From a checkpoint of a small mixture-of-experts model trained on Wikipedia: 80 experts in each of 14 layers, a softmax router.
Below are experts of layer 11 (counted from 0) of a mixture-of-experts language model. Rows are named router (the router's row for the expert), up (a neuron's input weights, with its number) and show model dimensions 0-127. Each number is 128 + 32 x the weight over its row's rms, rounded and kept within 0 to 255.
After each expert's rows: a language model's description of what the expert responds to. This comes from a sample of Wikipedia text that the model never trained on.

# expert 41
router [ 83 150 149 138  94  95  95 103 160 145 112  83 181 102 131 107 138 142 123 165 104  85 113 153 173 166  55 135 168 162  73 132  84 104 105 130 116 126 191 134 108 170 161  79 118 132 102 103 148 128  64 156  90 182 137 109 125  95 148 159 175  84 137 145 186 110 111 110 135  42 137 145 176 173  68 152 141 105 106 125 145 153 147  96 144 105 191 132 116 152 141 124 117 175  92  71 108 132 134 105 113 107 114 183  80 105 174 114 200 141 131 110 105 130 100 138  71 191 129 124 116  85 156 163 123 109 138 153]
up1 [ 86 114 128 125 110 137 157  92 169  88 144 122 160 150 166 177  99  81 148 144 129 110 111 157 198 111 101  83  90 186  84  59 187 135 124 152 139  49  83 110 105  97 114 166 167 138 138 150 111 147 169 169 161 124 151 133 130  92  80 171 137 138 100  99 158 156 129 148 120 152  59 100 187 133 155 105 177 116  73  85 101  96 130 143 113 119 131 168 146 148  97 176 108 127  91 177 149  89 149 112 168 158 166 120 203 128 151 133 135 120 128 171  89 108 119 109 192  70 139 121 146 151 102 168 119 114 168 125]
It responds to: Tokens in sports articles and stat tables: team abbreviations, record headings, league names like NCAA, NFL, and numbers in game logs.

# expert 36
router [122 151 107  97 122 144 211 103 139 129  89 172 187 115 162 140  79 154  87 164 133 144 211 148 111  87 116 106 129 124  86 117 106 116  92 164 155 153  78 168  68 156 112 137 120 159 153 159  89 185 185 128 144 116 183 169 135 108 128 141 178 127 120 108  83 133 135 139 128  96 112  91 162 142 125 148 155 103 148 118 110 105 113  77 154 184 107 102  61 124  79 114 138 123  98 160  91 128 120 160  65 143 105 129 212 157 129 137 129 145 162  79 116  82  64 122 136 123 163 134  67 101 128 170  87 136 129 100]
up1 [140 130 177 159  58 200 135  91 108 111  96 150 118 182 153 183 173 124 141 103 118 109  92 164 193 132 109 129  72 141 136  95 152 153 116 128 101 123 136 150 125 157 166 160 162 138 126 127 158  81 122 149 162 173 114 155 136 118 127 133 171 114 115 188 163 105 133 119 124 166  86 100 204 121 139 111 115 147  96 148 129  55 138  73 154 122  81  99 187 119  86  78 167 124 166 106 116 116 134 173 119 178  88 144 177 140 108 125  91 154  82 122 113 126  72 148 142  33 114 125 144 129 116 156  93  65 107 138]
It responds to: The or The inside titles of works, orders and publications, e.g. Order of the Phoenix, Child of the Universe, The Independent.

# expert 52
router [153 151  78 108 118  79 153 203 114 130 145 167 130 148 168 129 170  96 128 182 104 123 157 135 165 106  80 128 184 130 118 103  91 117 195 162 148 189  81  80 121 137 111  95 138 119 204  91 125 189 147 148 120 170  85 113 120 151 133 111  99 168 133  98 122 156 124 129 159 119 109 116 125 111 135 167  89 146 150  51 141 105  88 141 188 139 117  93 112  85  72 116 105 145  56 153  83 107 127 169 198 127 123 106 125 112 139 154 125 121 145 154  81  78 118  82  98 158  93  84 168 144 129  96 137 155 180 138]
up0 [165 120 115 134 147 175 113 115 148 177 153 169 106  62 149 132 129 131  88 111 136 120 132 131 164 147 116 192 131 157  57  75 143 142 137 139  88 152 140 134 209 166  68 113 135 193  89 106 142  81 116 120 181  86 113 137  97  89 122 166 122 162 195 138 116 176 147 102 122 112 110 146  96 146 142  99  97 156  93 174 151 153 156 137 171 117 140 155 146 119  90  80 150 113 159 160 122 125  80 123 148 154 152  91  90 118 117 102  87 136 109 139 109  99  75 191 194 160 122  59 143  94 173  79 131  91 169 108]
It responds to: Inner or ending word pieces such as ure, el, ile, vel, abil within longer words: carburettors, fertilize, analyze, Toilet.

# expert 2
router [141 121 127 124 105 134 164 198  61  98  98 106 156  91 154 101  86 145  93 166 104  61 161 146  89 120 145 151 200 127  90 136 163 122 130 109 114 139  98 133 112 139 179  82 118 105 202  92 123  84 203 131  92 132 131 115 144  96 114 107 171 140 114 146 165 159 102 118 116 114 166  69 129 154 156 117 149 158 158 155 158 192 180 141  99  89 164 132  65  78 125 101 132 187 189 123  91 162 103  93  83 117 147 102 140 173 131  91  95 157 148 132 127 114 141 207 107 149 103 150 143 141  99 146 166 108 128 117]
up0 [169 177 157 151 165 129 141 203 186 122 139 191  62 137  73 156  80 114 103 184  70 123 183 111 155 145 140 157 103 120 125 120 142 120 133 134  36 115 105 162 143 192  80 159 119  98  89 144 105 140 177  61 155 119 119 112 187 135 145 129 126 134  91 127 130 136  82 109 114  95 143 155  94 152 131 116 141 191 100 138 160 134 126 130 121 131 121 114 116 105  70  63  94 109 141 211 109  97 109 149 161 158 110 111  83 150 127 119  82 131 139  86 129  88 124 122 113 106 110  86 114  97  66  92 125 124 122 136]
It responds to: Digit tokens in measurements, stats tables and results, especially converted values before units, as in 190 km, 20 m, 5:07.71.

# expert 54
router [101 172 133 136 162  93  98 172  97 194  82 159 132 107 144 141 167 125 200 178 134 150 103 147 134 116  96 100 113  85  96  68 120 115 178 163 147 146 123  93  58 136  68 115  91 153 159 146 118 198 132 168 120 127 180  72 102 146  93  92 136 123  92 102 159  94 145 132  72 100 102  97 151 162 150 116 145 109 196 172  95 152  94  90 158 159 120 137 115 114  92 168  85  90 117  80 143 122 150 134  75 130 107 157 121  94 154  85  85  78 142 189  97 119 130 122 119 130 146 148 134 152 129  96 159 152 188 131]
up2 [103 146  96 131 174 141  72 169 148  94 142 129 123 118  94 151 186 145 102 129 127 103 161 119 134 124 129 128  77  84  71 145  85  87 142 117 105 133 121 118 140 177 136 173 148 148 124  90 124 225  99 135 123  56 129 105 105 132 156 154 128 138 107 157 107 131 114  58 121 116 135 126 123 137 105 129 174 118 131 125 140 111  86 153 131 142  77 133  98 100  91 188 117  77 150 125 116 166 163 122 119  72 147 128 113 131 104  94 160  71  91 130 141 166 122 178 163 194  84 190  86 197 116 184 133  67  64 170]
It responds to: The or first word pieces of place and team names, in geographic or locational prose, e.g. Gozo, Goole, Grand Rapids, part of.

# expert 37
router [117 131 102 145 145 130 101 108 144 107 134 121 152 161 195 188 149  68 114 147 140 119 148 154 135 127 110 143 166 184  90  84 173  93 167 151 135 135 151 123 152 100 146 118 183 116 156  99  87  91  93 132  91 110 153 144 108 100 155 128 118 158 134 122 149  94 111 147 125 155 109 126 124 193 142 154 100 111 112 104 117 123 133 185 178 152 175 120  90 117 128  79  76 100 150 164 124  85 136 116 128  74 107 165 182 111 154  25 139 108 203  95 111 140 144 186 107 188 113 187 186 149 153 170 166  90 157 178]
up0 [179 173 138 127 117 140 154 121 149 174 167 167 103 118 162  95 160 201  98  72  99 102 156  82 124 141 150 191 112 152  68  55 135  89 147 128  85 121 118 134 157 146 117 110 126 128  79  98 156 173 151 129 166  43 149 104 101 110 159 135  97 150 135 168 169 140 124 105 108 132 174 145  62 161 105 121 127 135  72 125 145 186 130 136 174 146  95 110 141 133  96 103 151 105 137  98 118 158  90 141 148 161 120  82  95 141 113  73  85  87  99 151 132  98 134 178 154 143  81  98 161 104 119  34 127  99 127 131]
It responds to: Opening one to three letters of a split word, such as r, cl, sl, h, ul, as in "r-ation", "sl-aves", "V-ul-can", plus colons after infobox fields.

# expert 33
router [124 141 137  83 151 168 109  86 152 120 141 187 128 107 128 159 130  76 106  87 148 174 148 172  96  43 163 149 161 145  95 154 106 126 135 164 114 112 107 109 138  94  93 116  99 118 123 180 118 123 160 140 136 168  46 135 143  59 147 123 154  92 111  81  81 114  50 106  98 118 153 104 139 103 158 131 161  89  97 142 127 121 145  89 138 144  92 119 145 121 154 128 163 170 141 114 135 170 162 104 176 171 105 119  97  86 147  97 172 122 116 144 118 229 161 205  93  77 134 119 141  69 137 145 137 162 132  95]
up2 [122 107  65 164 134 125  93 134 149 108 160 146  87  85  87  81 122 122  78 133 156 153  89 155 101  75 186 148 129 107 122 127 129  94 126 163  97 208 127 141 165 148 109 131 101 190 131 120  68 120 133 111  79 107 201  90  52 135  99 143 148  91 140  87 142 102 130 140 166 175 170 173 175 163 130 115 120  90  86  74 129 166 140 126  96 108 108 128 133 142 103 160  61  88 147 144  88 156 126 151 127 181 134 100 129 121  79 106 109 112 170  70 102 166 151 142 105 130 102 194 120 164 163 148 100 156 154 110]
It responds to: Line-ending pipes of table header rows, plain line breaks after list items and headings, and opening quote marks.

# expert 21
router [141 160 122  96 147  90 153 107  99 124 116 131 110 110 134  93 194 154 123 125  56 129 138 146 171 101  89 199  77 137 155 149  40 113 140 142 158 181 119 147 152 150  70 121 119 130 131 143  94 118 125 144 101 123 142  89 149 151  59 109 159 175 121  84 207 154  97  78  91 103 113  63 122 142 118 127 116 116 125 116  86 113 124 119 160 109 129 102 118 118 165 172 175 132 163  81  66 145 142  74 107 133 134 113 161 164 139  83 139 112  58 120  82 134 161  88 131 115 112  68 121  82 188 150 142 156 154  92]
up6 [166 132 100 102 127 144 118 137 170 106 152 111 128 135 149 107  97 133  83  79 131 116 120 113 146  74 134  75  76  59 142 152 115 165 147 159 107 125 185 149 146 147 120 152 130 119 175  23  89  94 192 146  89 144 101 134 174  75  86 131 115 126 123 136 151  42 120 106 154 175 138 104 156 129 141  62 168 124 188  96  76 131 107 117 142  82  95  99 116 111 128  78 133 115 137 147 122 129 117 190 142 162 120  75 130 116 101 132 127  89 111 180  99 105 119 187 162  92  73 159 102 122 129 153 125  82 152  90]
It responds to: Past participles and reporting verbs after was or is, such as published, born, released, founded, plus the line break closing biography lifespan lines.

# expert 13
router [142 138  89 117 150 145 135 150 105 110  67 182 114 189 129 138 131 164  93 127 137 110 137 169 185 125  57 128  89 188 135  85 131 112 114 122 150 165  55 146  60 143 136 129 160 137  87 135 132 180 177 165  99 103 108 110 175 146 105  99 142 129 178 107 134 148 178 109 134 123 134 114 154 142 108 160 125 108 174 113 119 173 110  97 155  73 136 127  74 126  89 143 113 116  96 134 134 139 173 153  73 125 143 111 156 109 122 155 179  72  78 181  30 109 127 136 132 120 128 123  68 119 179  91 165 125 145  65]
up1 [ 91  88 158 166  98 131 156  58 110  92 153 140 119 130 163 123 195 115 133 124 217 123 121 137 199 142 123 116  85 147 149 115 102 111 107 129 131 137 158 111  66 132 126 150 154 115  86 104 136 152 128 143 159  72 106 115 165 137  54 146 104 128 119 152 147 132 139 132 165 167  96 180 166 172 107  80 113 112  73 131 153 101  96 124 109 115 128 141 179 177 129  86 176 130 142 162 135 117  61 121 187 120 127 148 167 204 153 181  96 112 123 168 124 140 120 130 123  62  67  74 105 120 111 183 110 106 120 162]
It responds to: Counting words and office titles in biographies, like "one of six children", "was elected", member, Vice, Deputy, Chief.

# expert 22
router [ 98 150 118 105 133  80 172 119 125 119 112 189 160 134 226 152 157 102 167 103 124 139 162  81 150 191 117  72 131 151 161 176 123 139 162 175 136 106 117 168  78 168 115  59  95  92 129 139 140 150 108  94 105  88 136 128 172 154 176 154 121 105 166 117 149 113 146 175 124 157 114 130 159 134  76 110 200 137 139 124 110 154  86 139 153  90 116 123 111 143 126 150 128 148 139 141  97 137 177 116 142  95  93  51 113 139 161 103  87  90 143  82 113 116 115  46 140 101 128 132  92 180 149 102  90 195 152  92]
up0 [178 115 124 116 156 150 135 135 106 103 147 130 102 125 130 149 108 154  83 112  86  74 118 133 156 140 112 203  96 152  88 103  62  68 152 151  73 138  68  78 107 132  53 173 139 161  79 101 119 123 123 129  96 111 177 136 170 166 170 120 103 158 150 151 183 137 132  61 155  74 175 119 106 144 132 137 122 133  85 151 137 180 126 105 139 138  59  94 117 129  93 106 166  74 195 109 132 151 156 124 151 133  92 123 139 162 123 111 116 118  99 147 138  97 128 136 159 121  69 132 147  77 152 108  95 104 219 109]
It responds to: Syllables and pieces of romanized Chinese, Korean and other Asian personal or place names: Wang, Chen, Hong, Xi Jinping, Zhejiang.

# expert 50
router [111 175 118 154  75  71 109 122 103  96 103 155  75 115 135 123 132 135 126 157  77  99 182 128 133  91  91 117 111 173  87 151 129 102  88 147 135 122  65 105  93 108 168  76 163 112 177 145 147 160 167 118 137  79 141  77 147  41  97  79 141 128 134 114 157  89 149 150  85  86 112 164 101 189 151  57 167  82 126 144 107 111 118 132 118 140  99 165 107 128  90 112 151 139 131 122  65  78 110  93 139 133 127 102 131 130 137 165  97 132 176 141 162 143 123 156 148  95 120 173 163 148 177 167 185 203 138  99]
up1 [193  95 133 145 116 139 128  81 130  93 120 132 123 132 113 153 129 110 159  78 129 147 173 131 201 104 130  95  80 214 138 142 139 151 118 126  98 140 135 118 115 123 143  77 118 122  53 141 158  63 191 111 151 146 136 165 157 116  87 133  82 121 164 148 118 119 107 125 115 134  67 175 112 129 140 147 160 160  97  96  97 135 176 142 117  77  53  75 142 138 146 109 139 151 125 148 150  57 104 144 209 111 127 169  99 191 126 186  99 144 135 118 138 164  89  78 150  75  94  98 124 127 115 170 137 130 141 183]
It responds to: First pieces of words split into several tokens, like sub, met, App, Or, Trans, as in Oracle, meter, Submission, Appeals.

# expert 59
router [ 75 128 160 105 159 136 139  98 115 137  93 149 151 133 141 106 142 188 112 133 123 148 169  83 148  72 134 129 149 174 131 107 119 113 111 136 169 138 103 135 119 160 138  85 176 151 112  89 115 144 144  63 103 170  94  89 194  81 130  59 145 115 131 134 156 154 189 102 131 162 149 127 174 128 167 152 167  73 127  66 135 188 135 115  84 122 104 111 124  80 101 149 132  69  95 145 165  80 155 120 153  81  51 178 177 104 101 132 120 111 169  91  92 134  98 161 115 128 124  70 154 109 173 148 181 107 175 138]
up1 [116 134 175 130  80 174 134 103 128 126 126 138 134 154 100 172 184 123 141 100  91 122 124 129 160  97 184 123  81 140 157 165 122  66 100 151 150 104 103 129 165 123 160 153 130 111 107 157 133 108 162 143 187  93 143 145  93 152  85 104  56 156 108 121 156 116 163 100 143 139 111 177 183 102 137  94 106 135  76 112 111 113 113 109 148 138  89  62 146  78 164 163 169 101 127 137 180  90 187 108 157  85 116 130 215 175 132 136 172 138  62 188 128 102  73  87 178  72  95 116 139 138 128  79 103 133 127 133]
It responds to: First pipe of table headers after section headings in music discographies and chart lists, plus words like Billboard, box office, Title.

# expert 24
router [140 157 103 190 129 156 175 125 114 131 115 167 118 175 116 115 162 158  68 159  89 107 155 158 141 148  82 135  98 156 135 143 110  68  91 130 168 137 104 131  79 179  91 134 157 119 165 167 143 143 144 116 137 143 112 110 160 118 114 125 181 185 205 122 125 150 168  96  80  71 159  95 109 172 148 117 118 130 125 117  72 171 113 163 177  89 121 135 106  88  67  87 158  59 132  93 111 109 155  87 133 104 133  95 175 154 169  82 151  96 106 150  90  87 147 102 178 116 120 104 146 150 203  80 129 141 134  89]
up2 [154 102  99 144 154 142  96 208 115 164 115 147 131 130 104 111 154 165 112 122  95 102  82  93 111 110 143 125 120 117 127 101  76 175 154 152 121 161 119 125  68 143 118 159 165 112 160 123 175 120  81  83 101 110 121  64 110  79 115 122 210 120  90  89 129 150 112  88 126 158 191 113 156 186 190 167 121 123 158 100 155 141  89 148  85 145 131 176  68 149 140 154 164 106 109  97 147 163 181 108 104 158  59 183 180 118 129 110  68  86 149 123 103 115 127 174 200 123 127 120 136 130 154 168 122 118 100 155]
It responds to: Of, and, on inside names of ministries, departments, committees and book titles, e.g. Ministry of Social Welfare, Committee on Justice.

# expert 10
router [158 136 143 156 169 146 162 130 111  65 139 153 125 174 143 133 153  67 146 118 136 101  86 151  87 173 109 125 143 126  99 166 175 103 134 165 129 102 119 192  97 166 151 105 162  82 142 116 146  97 109  80 101 147 124 134 150 106 166 147 114 151 113  92 186 101 105 146 115 169 103 117 120 191 161  95 107  98 166 159  96 103  94 125 218 134 137 122 163  79 108 152 110 123 121 134 136  95 184  57 130 126 186 121 136 162 133  70  58  97 164 157 124 168 153 177  92 183 146 134 102 140 133 144 203 144 134  76]
up0 [147 181 125 120 150 107 120 110 126 177 135 142 161  84 227  92 186 169  91  67 110 141 159 107 114 152 194 128  88  80  62 111 157 121 129 136 108 136  90 127 117 148  87 132 194 153  86  82 161 162 129 110 153 124 124 109 132 114 200 110  82 122 136 138 123 117 115 109 104  88 154 122 130 129 157  95 129 136 112 115 129 122 135 113 141 190 137 145 188  91  90  57 104 125 119 137 126 124  58 106 142 129  77 124 139 124 113 105 118 161 112 108 137  72  96 107 216 170  72 118 129  78 127 106 172  83 124 142]
It responds to: Word-initial pieces resembling he, she, de, le, se, gu, lo, mostly the pronouns he/He/she, plus word starts like heyday, heights, degradation.

# expert 6
router [ 96  67 132 127  82 132 147 166  90 134  93 127 125 203 109 107 120 176 125 171 106 168 139 102 181 108 114 113 147 132 106  78 135 189 142  86 149 138 118 140  86 164 173 121 169 194 147 175 121 113  82 128 143 131 119 103 111 122  83 104 137 120 142 138 210 151 177  44  56 193 140 111 174 133 130 199 159 133 151 120 161 156 122 106  98 121  81 172 139 142 115 155 134 148 160 138 103  97 129  77  87 123 165 143 175 120 108  85  96 141 146  90 143 132 143 137 122 192 112 100  82 147 164 152 161 117 125 111]
up1 [ 97 112 113 146  83 148 105  68 143 159 104 134 137  93 118 129  99 131 115 108 156 129  58 142 141 115  69 122  88 169  77  61 166 161 118 115 155 126 128 145 150 133 155 160 129 152 133 161 145 101 118 132 110 100 127 109 142 154 137 104 161 184 162 128 138 109 126  99 138 117  71 143 102 139 120 124 155 185 130 140 159  96 165 123  58 127  78 161 167 155 131 132 145  94 141 125  93  97  67 145 159 149 150 147 157 156  93 228 154 209  69 166  87 131 116  42 145  98 150  99 143  59 116 129 113  71 124 155]
It responds to: Capitalized header and label words in discography, chart and taxonomy tables, e.g. Peak, No, Gold, Albums, Species, Personnel.

# expert 0
router [ 93 146 116 210 147 147 139 122 132  97  69 148 129 114 121 103 119 147 157 171 114  93 134 120  95 167  82 143 148 144 107 130  97 129 103 105 165 172 146 144  62 137 124 115 111 130 119 164 119 158 188 129 146 171 159 104 174 195 158 137 133 126 179 134 151 147 142 142 100 104 135  95 137  81 145 150  92 106 125 152 192 199 162  77 130 165 157  82 135 176 128 105 104  73  70  58  80  70 147 127 134 124 171  94 127 178 167 131 110 138 101 142 143  85 145 164  91 158 134  97  48 110 155 118  89 107 176 120]
up1 [150 114 126 167  89 154  82  65 106 101 126 154 118 137 109 137 148 110 113 159  55 122 116 187 168 144 169 107 107 188 127 159 125 122 172 151 123 119 102 125 149 204 134 153 166 152  90 156 170  57 113 122 125 128  93 124 142 149 172  83 123 120 124 160 159 153 116 130 187 173  67 186 136 168 121 125 190 109  96  89 109 130 155  86 124 126  59 103 121 115 138 113 157 127 119 138 161 110 117 142 146 134 177 176 171 125 197 164 162 103  97 100 112  91  98  98 163  82 109 146 207 126 127 157 144  84  81 129]
It responds to: Possessive determiners and articles after prepositions, before life or time nouns, e.g. his youth, their lives, 70-year career.

# expert 25
router [ 93 152  79 161 128 116 183 157 104 142 132 144 188 147 100  96 115 197  70 174 122 114 152 116 141 126  82  99 173 151 153 160 112 101 115 114 174 131 113 174  86 138 117 111 172 105 144 146  99 145 183 132 144 117 127 112 132 142 150 160 187 174 150  86 148 162 181 157  94 135 133 118 138 144 119 134 162 132 117 121  58 177  77 187 160 141 119 103  92 106  61 136 147 152 144 113  92 160 157  99 142  86 152  86 217 106 148  72 152  88 121 118 106 101 115 149 100 131 150 136 155 139 171  81 174 176 191 135]
up0 [175 132 152 125 112 182 197 122 150  94 136 106  91 103 174 140 112 190  91 137 123 100 205  86 137 176 150 149  94 147  79  62 111 128 127 160 110 165 169 169 144 160 130 129 109 116 115 140 134 100 159 119 147 101 108 104 155 133 125 204 108 133 131 177 163 149 105 145 149 120 173 126  90  97 139  68 125 174 114 120 142 179 136 153 155 161 107  98 122 129  91 101 171 122 151 147 101  88 126 131 177  95  93 122 120 129 112 114  76 174  86 173 134 134  80 162 171  89 112  48 124 142 138  33 167 104 123 145]
It responds to: Symbols, variables, subscripts and digits inside LaTeX formulas, such as \frac, _, )$, n(j), and chemical subscripts like N_{2}O.

# expert 49
router [120 177  70  97 159 113 131  96 124 131  63 138 193 118 115 166 133 162 156 167 116 187 180 130 117 101 120 200 119 135 109 111  76  95 100  82 131 129 124 110 132 108  69 154 108 171 146  85 110 136 119 162  94 174 148 100 168 140 148 126 129 169 136  76 122 151 156 106 150 170 163 137 162 165 139 130 111  90 205 113 113 124  92  89 149 114 150 107 102 134 119 122 144 143  64 121  74 103 131 140  87 149 118 212 178 132  87  66 108 115 136 117 155 124  98  89  94  86 129 100  85 122 173 117 127 199 148  84]
up2 [148 127  74 172 107 174 121 124 133 180 127  95 174 114  98 121 121 161  75 153 116 152  50 121 164 128 189 176 141  88 143 110 122  96 162 100  99 174 151 108 108  98 154 198 160 122 104 150 157  87 121 104 105 130  75 101 116 127  93  68 127 127 116 106 158 142  98 117  68 144 187  96 118 135 200 138 165  85 142 143 151  93 111 144 112 158 111 159 117 159 126 140 100   7 105 173  98 100 119 106 117  92 128 187  98  79 161 120 104 119 167 141 122 113 146 114 149 112 127 162 129 142 145 180 146 168 159 110]
It responds to: Mixed tokens with no clear shared trait: "I", "All", "following", the "ver" piece in Proverbs, and numbers or names at table-cell starts.

# expert 8
router [159 200  74 178 153 118 139 195 157 116  92 114 152 110 150 211 162 119 141 180 111  83 115  73 143 154 118  97 100 132 130 124 136  98 119 134 153 156  88  72 123 124 133  81 154  44 141 143 151 175 153 106 124 122 155 132  92 153 129 165 120 113 134 116 120 162 103 131  89 132 127 133 176 136 136 137 123 103 135 194  57 192 119 144 155 184 106 101 151  84 130 106 163 140 107  90 121 153 142  67 109  94 152 149 180 161 139 184 118  85 160  80  92  99 147 122 158 123  98 135 179  92 137  91  91 173 125 145]
up0 [151 121 110 142 125 126 168 139 153 151 160 153 131 102 167  83 111 133  75 146  70 134 143  95 187 151 144 214  98 110 108  72 146 138 151 154  88 173  74 117 125 151  93 106 129 166 107 128 128 178 111 149 111  57 140 138 165 132 172 161  92 171 121 143 172 149 126 111 111  97 163 148  36  99 171  73 126 201 109 130 165 201 151 131 137 163 123 148 160 132 103 122 128  95 144  95 106 117 109 106 138  95 135 104 143 106  97  99  78 149 107 144 144 160 180 143 119 153  98  76 145  85 119  76 100  97 175  81]
It responds to: Letters and word pieces inside Central European, Nordic and Slavic names and words, especially ö, ä, š, as in Völkermarkt, Jämjö.

# expert 1
router [122 164 180 172 136 160 126 176 137 147 124 174  82 148 132  97 173  83 125 185 126 140 115 152 170 154 125 119 112 140  99 108  74  96 108 161 170 135 117 132 100 179 134  95 125 183 153 117 138 155 150 102 155 177 109 147 142  89  47  61 161 163 135 119 157 106 196  99  94 102 160 100 162 214 148 163 109 118 102 127  93 136 101 164 171 104 139 133 150 100 138 122 131 176 151  94 115 106 165 145 115 206 121  90  69 128 147  84  91 134  51 146 106 139 197 105 131 157 156 108 116 123 106 132  90 130 128 148]
up0 [167 120 163  95 158 139 159 127 132 162 145 157  95 126 181 131 140 182  53 134 107 161 183 103 141 165 118 153  98 110  58  77 145 111 113 107  93 134 131  91 208 172  66 139 191 140 135 127 130 136 130 109 168  51 115 115 162 144 129 147 111 133 195 129 145 128  88 128 104 114 178 134 103 127 181  79  87 185 103 158 111 172 136 123 143 113 103 133 178 144  74  95 128  97 144 143 109 150  78 142 154 176 131  67  94 130 123 101 101 160 121 131 130 128 131 153 192 160 100  91 130  97 149 105 153  74 177 118]
It responds to: Nouns naming activities, industries or infrastructure, often gerunds after "the", such as fishing, health, construction, railway, management.

# expert 23
router [152 138  84 147  73 148 166 184 106  77  94 106 152 167 110 102 160 178  98 195  85 120 135 155 115 130 140 110 152 135  98 109 148 125 118 176 156  92 199 207 139 118 150 103 186 155 127  77 105 110 109 111 112 120 148 151  95 139  89 107 144 144 175 154  94 145 188 141 141 112 133 146  99  88 159 113  99 122 118 145  82  72  80 136 155 120 109 129 100 149 108  94 119 165 159 156 130 179 156 119  76 100 137 147 212  82 119  98  86 123 171 123 114  94 138  51 121 104 162  92 176 135 181 107 142  99 127 103]
up0 [145 139 157  81 116 147 140 113 129 200 156 168 107 118 165  87 110 129 133  95 130  85 130 102 175 148 146 187 100 151  85  83 128 131 111 159  55 140 121  92 169 142  80 129 114 146  93 106 148 137 175 128 138  41 144  99 166 124 155 188 102 147 181 110 158 171 154 125 131  87 127 143  96 124 146 122 109 184  81 129  89 199 162 131 165 133  91 158 147  90  69  99 154 124 164 126 127 136 115 136 201 155 128 147 139 154 102  90  86 111 108 135 122 111 170 127 172 171 163  67 136  49 130  85 127 107 121 103]
It responds to: Word pieces inside Latin genus and species names in biology lists, such as -ensis, -atus, Podiceps, Liatris, and author-year citations.

# expert 7
router [175 199  91 162 156 128 186 151 117 140 117 155  97 154 157 102 115 157  88 157 106  94 151 155 138 122  89 110 135 144 111 133 100  84  85 140 186 152  87 156 132 186 108  86 124 136 142 136 137 176 137 110 151 137 156 117 215 135 134 176 162 131 174 158 111 162 180 114 132 111 163 112 145 152 141 123 140 111 115 118  83 170 113 118 157 126 121 117 104  59 127 111 137  87 187  57 127 100 151 115 186 132 135  98 154 113 168 121 144  79  97 151  88 104  93 107 170  77 110  53 139 110 185  56 115 143 178 147]
up2 [113 130  59 203 108 139  71 127 105 159 121  87 107 118  96 131 135 112 109 115 131 139  95  92  71 101 141 140 157 100 181 148  98 120 169 152 120 186 172 121 133 127 108  89 154 155 122 199 164 115 110 101 169  99 105 101 162  81  80  96 138 149 109 107 120 184 123  96 129 101 164 116 112 194 221 112 150 126 126  84 121 135 125 146 136  74 100  86 140  98 127 166  58  54 189 101 144 141 123 139 135 155 127 143 123 154 133 144 192 149 119 181 174 155  72 104 160 150 154 131 136 147 130 165 128 107  99 147]
It responds to: Mostly "the" after prepositions like at, in, of, introducing named events or places in sports text, such as "at the 2011 World", "Women's".

# expert 4
router [111 138  80 149 172 110 152  71 102 118 112 176  64 162 157 114  82  81  94 136 126 115 122 120 111 140  98 201 171 130 112 129  73  82  97 152 138 115 160 148  66 109 124 118 115 152 156 132  83 164 139 142 136 146 149 118 143  66 157 112 100 140 127  77 158 140 106 135  58 133  70 113 139 142 159 120 118  82 129 154 116 118  86  70 147 208 186  97  87 165  80 110 120 140 105 148 113 155  83 181  70 140 148 164 149 146 111 138 127 135 183 131 153 158 113 165 125  81 113  89 162  88 113 175 138 188 134  87]
up2 [ 76  87 155 133 122 177 126 127  60 129 166 107  97  82  68  43 192 144  89  78 115 138 125 153 116  78 122 101 107 104  92 112 133  83 111 126 114 147  87 108 121  91 118 164 123  92 108 133 145 117 121 115 129  72 112 115 122 142 154 150 164 162 133  68 126 141 127  43 131  76 149 149 136 169 142  49 145 126 107 102 154 142  82 177 119 133 121 142 159  86  67 133 126  85 134 171 130 128 101 122 139 113 105 142 138 100  58 171 157 112 168 106 143 139  93  85 174 158 119 127 163 121  79 202 113 140 147 159]
It responds to: Mid-word or post-hyphen consonant-cluster pieces like -t, -b, st, sc, St that begin a new stem: half-timber, foot-steps, fairy-telling.

# expert 14
router [ 72 129 131 126 123 133 130 158 100 134 173 134 234 126 105 104 140 126  74 134 140 130 142  86 108 132 137 137 160 178 123 115  99  86  39 118 132 181  80 108 130 139 131 116 177 100 168 129 113 122 116  74 122 194 154 159 137  76 162 175 121  93 167 109 151 138 112  81 116  67 115 108 108 120 146 140 137  96 151 120 145 172 161 171 120 160  95 112 174 109 171 146 121 110 165  68 127 143 116 152 122  80  99 165 107 134 105 138 146 186 110  27 119 110 105 177 104 121 126 148 156  85 161 153 143 188 138  97]
up9 [179 162 105 145 150  99 144  74 103 138 175 133 142  32 176 176  73 106 107 110 154 126 189 129 111 160 115  92 157  76 116 146 225 175 128 128  45 121 142 109 132  94 144 146  70 131 117 120 125 135 141  95 132 115 114 159 106 104 132 172 181  88 140 113  99 130  99  99 108 115 145 125 155 119 152 102 122 100 117 120 148  92 181  74 134 143 142  60 127 148 108 122  96 105 100 116 110 114  88 161 132  67 105 136  93  99 131  95 136 117 161 125  64 134  50 150 103 129  72  89 140 105 166 151 119 113 116  94]
It responds to: Separators at the start of stat rows and in legend abbreviations (pipes, bullets, semicolons, equals signs), such as | Batting average, W = Wins.

# expert 27
router [162 186  92 143 185 106 154 162 133 134 157 161  39 100  78 172 160  95 128 163 125  96 144 106 126 108  82 127 165 142 184  58 141 146 130 118 183 150 103 123  84 118 165 116 143 132 125 137 133 179 154 181  66 168 166 152 153 136 200 148  93 111 118 129 109 137 165 114 132  98 147 154 172 136  93 134 104 134 101  68 109 108 137 108 142 148 111 122 127 137 118 174 136 150  54 107  77 194 118 116 118 149 123 127  95  67 146 123 164  72 162 111  94 151 155 104 101 114 138 129  58 163 111 162  97 152 133  85]
up0 [135 112 146 101 131 183 156 137 133 160 159 127 131  81 178  89 133 170 113 115 103 118 215  84 156 162 154 178 117 141  56  83 139 110 138 146 118 149  77  85 150 143  54 108 144 166 112 144 118 133 134 145 122  71 119  79 185 113 138 155 116 133 187 110 153 190 103  97 137  99 157 121 102 177  88  97 112 172  99 178 108 211 142 132 138 129 108 176 151 142 105  60 147 155 190 151  77 144 115 140 137 126 119  93  95 132  90 138 115 127 118 134 142 136 135 141 130 165 113  56 144 120 177  90 177 115 155 115]
It responds to: Middle syllables of foreign or unusual proper names and name-starting pieces, such as Lack-aw-anna, Fahren-he-it, Bar, Abdul, Gu-ay-mallén.